Experts of a small language model.
Size: 9 layers, width 160, vocabulary 10298, 36M parameters.
Experts: 64 SwiGLU neurons an expert, 4 picks a token.
Training: a variant of SOAP for the experts, 7085 steps.
Below are experts of layer 4 (counted from 0) of a mixture-of-experts language model. Rows are named router (the router's row for the expert), gate (a neuron's input weights, with its number), up (a neuron's input weights, with its number) and show model dimensions 0-159. Each number is 500 + 40 x the weight over its row's rms, rounded and kept within 0 to 999. Numbers have three digits each.
Before each expert's rows: a language model's description of what the expert responds to. This comes from a sample of Wikipedia text that the model never trained on.

# expert 10
What it handles: Foreign name pieces
router:522471526494557474571522478523468493486504513499554456547499485538505468505496492514565438439468515447470496479475510424440514465488442541448502523500549503605471461499443451510466461507482468492509518518489511549479495535514442475513532510511438546473558433539600579564506474524441562507546521526457517438478486452408521532429441443515459514511479460536475494451489424526553509541460542567508452464448576513528574516485521476553557450516456563433567515515507503496477530543533442
gate0:509519488438518462460453533513447462370446530527529489472482509513530517509588475460503564430509450495441536472468496451535513458462510511561547485434553561475475489537543441468484510442428422431492574497481546425461494529506473481489515516451534524562499564553446481426493468472555514491489431512562522535518551546524506507533528540484478482539528528522538508537520566547536494472502474531537461444503482449524390536519520503546535485468433539525431462511498423528492484480512474
up0:511506553499479450515529576500455506417488514511554525567506484468495530513511475416502518470464427548448497514509491471525508485511492525535544480478561509509434508466470469504479576527494401471515567542552548464466540537467442412509540547452532599535514529549487461459482490484549471564554504467531519513455545445550483457498474573513468491521474511527484463535543525505529460509499564503497466468564479518532455541557460510512456571422401536544480494525476435516436391489474506
gate1:510495512441550609458503509520472464513500498495487483477545489475489497471458485481514577478496506506509470505502459380447563556539473489472518532529572520471468483514472488498422473451424495505511549443532498487519593462536420520466414531508470478553557446458526504505453506457457564525540517516486458568529458504541469426452506489556477565532486538462509533554540497518430504506485455537500517468511444511532516469392562462457532500514385507542493484525499546481487553537418487
up1:482518590490442491445494499531554522543470470563456438512470443567528523478524516440490523444535470486456566504575496470483489517484484514545554557526451443499531427503523514455503518465475477506534508408488495524524458575496494525514468513455496481476508494468533416581528531540580442483431505541495533510433510434524527506522456499520443527494499490637536481505492473542414480523432424492552458496452524521482490483526547460504424412507443494564523476454484538526469519482473493
gate2:520440527497471506547507473398509441492532559486508504502532522502497488496468555574531420453523427574563498488499506447517451468533478452475457491568475470570440443457471446482540496434464541460480508584507481488506489513545469500510507487456510465526508543539480602513497498520448472511474525542497482469498602470520477490513485460552559450508501517524528491440532495469519443461466563590536511497494591417529486521516516603471431472463514436519514509510455562580528518506453509
up2:424531474494481487466516494583472533500510525500448527512446522469500464493441469470485501491511576487499564516498533519543506503481564539514540490421423542423531535578459488513471559583525455524517461497543525471522524489503514517463506501465549538504542463487526434443503516451474554459514412495449473498508406498467512484505501576502476508566495474511499586542477520519487563499539456457481515479489487622452511392478470392486476540545493543482479545517500405455462498469554522
gate3:513469412539491458516440481529492446467580544437466482522450551429453540459504537496527535498416451483461496527541518448475468460469505497498521540548524483471459518498540554518453464555510496439496438578524485528559463533467512547498541456499558491518547477537584536509513488475588499520496522489408498457468455503473459461410580448531461474452512476470550510533491511517519412493475470476482476484475499477534509431519516513519545465525633548514525512511464449497443528446543558
up3:513492619541421481478532501581487516542544526509475537500498494505539538566429427512558414463521535519472545519494523547500551530515470528571487469460505425503443533485480485496439537495496446489526486505513553483557498529506492486532518503528481493504501508460443508504562517481447526400497524473584524419498551438573560497574474483430518577489506494492540575543517474523573579476485501468487474430488508474493501494543503563453466481488540445506462442499480515455491536399469480
gate4:479501444528481504533550549487544509493551481517564523515468484468516506504541429530526491510473523492457494488530491534531541500460486417532513490522539511475424458494475472500547459480512485495587553556522512532491460528583471505523458501519497532494551467549462462528464502538539508534524537473578446548500495509541392462437496563553507543467488528495462543537546530537467592455524457472567557467515549553478500404505508515477512463463554471514602454527554508581382561450538535
up4:464450489539429507501530520521506543472504486542557596475467499430466549480508434535545395444550539523486451456568449510442503483489375540496496478451547518432492525479567507528480514509458533438555496532483509514473514510569450455473499505525509460500546509526469471515444449569467485489492493473521489480521501449544544524488510493556477498484564448505513424518496560526522597531521446529485552473461452511509483507492456596539497480513486487513518449501567518527429550425530587
gate5:535471468459488560537522436475510464527552576544506487559506468484407564606486564480442504542492543459540500517402555520465590466523447515519445478497531510559535522460519540513514499528535604523495462470571534504486454556483470511511510555451506519463484442473551569530490350538476459467503545545507545503456474557596470521521435458504467469508453490555565494521520459547458487501489471495506513523498493509467463511451536498498487490504485474536489514454456486482497536548512498
up5:453542510570529523455520469470521545586487474459465460417467438526468498411475395535545551461530462534483513502535440475494422581487529497494536562543491480426452501527492484547467495475524453475480533417440462474469536501541460524489501521567496537553526566554462501442468567542489568508497454485545474492505497500406505564491561470520499522487510593454458455525479537443559509517517454482528554465506496510499532488496486434498509436524555420530477517495524527497450496445512497

# expert 12
What it handles: Definite article in prose
router:453494485514519520501543516473485513432542438462518500479523476472508518502490483492484472389530476524536483529515488487436506505444532441510504488517538492466565485526525527541507538449489490504538475509563499579518521532578470495442584525503492535455554532539476455489466527539518517562495485516499493512594573493604606523463527523587497538499552482405480532529446465469521522491589518477482549495430481536500481490563575513481550540615547536496547508520576523467506544448445504
gate3:423498536501505511472510470469499526401513467491467489410526534605531512481504500551447406517472553502523536494616425450513455551457443465579496556501469484498493477455492522495504477452500533521484555559498453459521501506467538642544541515500514527517449500444535515500459486491413474492507504471531529450469481488493515533455524474505509484550506553501513498545562468574476471530515501532473489497466431551485530447519477543581513519451460467562502501459543425509431449507466486
up3:551528468445559514537468516417441489499544448507470471449550482488526525553475536496556534522508451538469533531520500539421567501536487448457547486488434408473478466565499537470484539539492484526492511465573482511521415502418461455509522513477515476507495452508520503472513480513465457470522493545500501531500497502373482505556478526527482449469432479478564486558407449520609519493551489463504466503543523513479510464518559495453523426600459514525492510530506579498522430528459437
gate4:516491458482549500464508462495530536447498482539514455448453480459588540521550495578490527517504504435496451498486486531471491483454441536509526433492472453507472442506532533473491532485454431468553552514493496516389515507452496496417492457523438448506490491443577536532563551517546465537502517467439491534555564450527523540502514485529502451519481464530527454536435550557548496534456361496496496516517539538492537587539483582454437511470462419487472482462561505530526527536509461
up4:498538461504556418505545455497533561481519500481488509490478492518562561491538510518447526496494439442488528539513509467476553526454484468533488483523433461470528530534549530520514528463473432490574572548508426486423510523421492510394504551484448492489540481488520528504562498570529474530452502488464458486604548479501491531476521439521506412456477478559535483495482510560522539514518341548492558549504444473542527557519490551516473516518498427518485475505541513539568489473546469
gate5:470492463482511522532510495517515513502458551431508552491536550476502483508548412578487519514454572493421433463499511506550473481448509507573562496499474489459439385428460481505481490509581503477422511487456499525465446516478466525511551479482550453498472498508542551426527542475462539413502472448450530506502540466503493625432516549536528470498489521506572489492518578498552525453507481525507405483445519533507539522550516470433485502493437513505479506428542558491537486497526560
up5:502508443472476518530502496561518479485457542443515534469541560479538530471512473571503505519482582491450413453534530508575491487439522491534552503481467494450443446480428466520481483472584546466414509484440481499455493509458467558511544525521564484460503510534527539451522563439480560403488484479502548491493521460553505596448514546564543525503502509514609485475529549500520551491557469502459453522467559542441542540526544420424525520487481531518495475465478531510567511470524551
gate6:489440501458511485448503440454528580515510453483572471522500540495461506552519476511469533466502493547580470453478385411437537482533532555474499500554499434505482565482522471469525455553499552486468468441502503499541559513492576488451466464447594491487489564522524517485494563523557547506555536517526488577514442466488506477497519476483450549532503463498445516480469510467522534528539554459528493521526512465579531473471406547437512512511529504465545427484518516522443522399544568
up6:486526547529460467475532506518506469511509549484420497451494507503502471505493540524535457541459481504439514526523552529541468512478476497500561491441537468518549406535579533558554520531507466522611554556479490547514450466509432516545529524509444454480476444572477478496551463524480452492462483485527514467546516489486499539528522523484563493488571566528606460493483447497479469425433425516450527423453486559485471589523446399523492498502503532473483552507492496481554545600506501
gate7:546468541496531481599576468495502460457526456509451448521506491445550482537475459469483439475468516515524536492504470515531569475531507526503507457490514497552513497474559453436550466586510498432488524476500429547447472577515577490464490478592549533493477497581453551569483538471487415554493455523542502479478448507436511550509529568567527517468501566496508573500432563558548538523494511515470507497497449534526474482411504543413528488475497525416537524523500466472559492493513517
up7:514435495489491493630515446462485438417514460518452489486515500463537508535555520441543400427501465512485483488508519443547528450500577563519485506515506530564461476519574430477599465573539525448513523479495436509426517549546536475532462471584483581460469464528545535502515563490482451539533465476528450466512510514447503510494507570495482513514468561521521542514538501500515589533502492464506507432502479481456441520458468477449532460545463509425478501522522458481529491473467544
gate8:514487508477572494554491535438537442561491540417465507493486521508456496481476445479479514451476416497484586520508523430507457519505557472515558541560493483477528507510464501443521453502517507526446501439559482480551506526463450468510554527528469444500583486507531584452429454508468529548507504535482492397484552511541472495466478468567434450577526569486486500539492588456555585512475523463567471510492508439469457518463525521555470474466491451520452579485482432485476462462532515
up8:499491563507550524482545472491504515575535429512433532435524419577484516475551483445517428458521496539568571523496460508485467423542535516503539549479426514521489424471503489511541491495507487462504434470480439502484494484458532565463474488507480493504550501449619478424453506576458480464428483480536423510525516426477460524538476542526432459496493484458541488519506493569538554530444494530541400577511530442530492534557489503529471508540512495518487538548468534526516500563508483

# expert 28
What it handles: Clause-linking function words
router:503451522487512436584475570450479454526494535406483479502537517463484465400397442459520448412537536500572471451498515432508513553423457492555524475426535511557522488481499473530496525521505587482535540545475485479522543558498469584516475533497547545494507463464478522506512450518496468490481527480548493488485485490420522571457488452513456533500480500393490542501501468486496484493463509536474518550451450513459462468543533460451542471483478527599524450509522518538437540537562485
gate4:511511514516554468538600549486531423559548571509496486470501457509530499496489447427549427511491484484498548525522464519555420474573572495486457488517532527487481530467530472541487518548494484557398518518494475490538505484437530526479494491520495537500556517561528506453448507513539457503436540583552472472505456504515524503496563541570481518415480431390486529489500488519508537541473573406489472568545535515543457523560494578536497471448522486505466528433496477529496486526418503
up4:494503534477538463496540522513492467636533517554495468484451464496578455440548439491471462511464516469424518561609458492588498425554560521494439529450491552477450508472495477513456514511487494469466527537520535469528534480400489483500548511544476507496565463492526536429503554534557481526403483546539489487465450528527514516489509533532488460488539481460507457490535521462502621570494524455521498563566500519522453511490503565550501515450548501539540478443500469512474525560498514
gate5:530500498484432550543555508534537515534512549396531525483533549549508480503496551438525512429499532501518494498512476488416558469504475543509553474541437496584539481517585503441499471526547521521528469478500543553450497516494543529484485543497534437521539450583462466498490524500565519586489479559527514473487491449528432468448520478590471464495503416543504567493539505553516451492516500550409494422525391461491452497498485566529546508534462499424518487481469520520557443517495517
up5:442470493510512529448545553542510530450471482472517567443495514497456430575440504495519435527437481582513542520482475461463523516505522484508539554512519384481525500490517558493503476479512488600469488432497556538558504567554461560538486534445513456422497474468533521505472489509547545487503452455510511505481529509549450491574487520510584502451493507487505452504476577512549527484613452536505475479484460537435512526552587499568455484436500500488483464501460539508603511479516528
gate6:469460513553462469504495537408483535459497506497514498466587526487484474508509465534481496512484511493471415563482471493468484568562462554553503450452464525464552514505453494521449532514504524536527520523494531486482551444432506543581519490512543492513514475536496587542463542435441550446522541477552572488504580460409485458509492394478514456501526474577514500502466495535507528527552546534533486455559521574410469492506604495493608489481491524536507497518527476560495473537440477
up6:454391480481473429527492469428509504513507503567521529482552535438493463554475436499460479526504538486496450511436498475485506519539471543586521456506474554468527472494544490490471507503516499510542563471487512470509556443457469521545528508495533550517504442518461576531466566430471529389539497454460584498538549429468452513535534451502522422491514499529502555457511482479502551542584556480565486498529539571430473473477538514496563504522443546503494557506520476490485429510408449
gate7:443495480505481520535562480521491526479488505458514586462474528480496513505459591486498547498498484533500469570487524428485477473447486490494541486506465587560506405521500438518531499573504549527526480502422563498502526528532557534507367481539527543489463487487500428581436484530437491504415522444418583477512482491483512497455482498502516518512575464535475474492537557609498480447482535515388472463504454504478505517524556551488506509503480526515460478525541509513472404485512484
up7:476495492497464479504598448528511561423502446493486526432511534489501455478450530467531501527472539522501455531501482453505513493506557474490535472531491609491524449522416486513538511587525478527536488522429547580505512486545570471490411457515514516508465513533515447616464490561466513514427548463431523484562458481469524468425501495524547512571586521506475461483554522629478469463485534506432509500532460493519516526485578483484544494495500559533512553526536480503475444511522513
gate8:504468532503502498538510484508537526524434457535454531503509529560520508571564498509445445527505480467521485469436457549520463567530573488550484459527509455573521499541498484482471499520440542483533453435512525487505497550410520568517439522485502525538429485447494468482485428460500493471465446528477529445491470483529514575464531507509492430479483491439563482542434462466447530445528414500389481445519510474526458591530550491478505581493497469475529523502423618482500515461533540
up8:607521492512529429512502468462533471503489462531527514477490544532545512508567488452508470606455456481476498414435501573596455529442520415495476445543449432542500545458469448478548518519477515522596485443488523524537534527430504509450482499461489528556486463515475505527586507448526493447494489534482520509501447514498508555444533526565527492445444582480544484532492539561474553536527477522380553493500461529517474554520510539465485520510488520539464500488492555505479520491551544
gate9:475534470492489467497518489556489556518446493494472470496565534519490470543477470498484470467481423442534430555577465470513511498528517480554503521510498481510517525444467483510558447527519545510468561403514514498529585523494567532539478474597507534543508551519499552545470451513374572501504454499514495500422581468510493515546495475593523491528495441527465508440507382528528439476544510578537465505521513520469476494503478474496460530486408520464448550461480483491519467540545579
up9:527475533483533534489492522442508436475536526543523536551454475477510532469506590502507508499550526520475567460407514507490531479460478562465475474542501497509500463570539514518444580444487472503549504580462466533465440494476432506438558541443501469491518468509496498474508534489612439520517549479444541524574443496499549502455515540395449469438514542520516537558491560495497564513449532428464509470481475496522471484505523533440512480486570515530561485535528568520488526480448383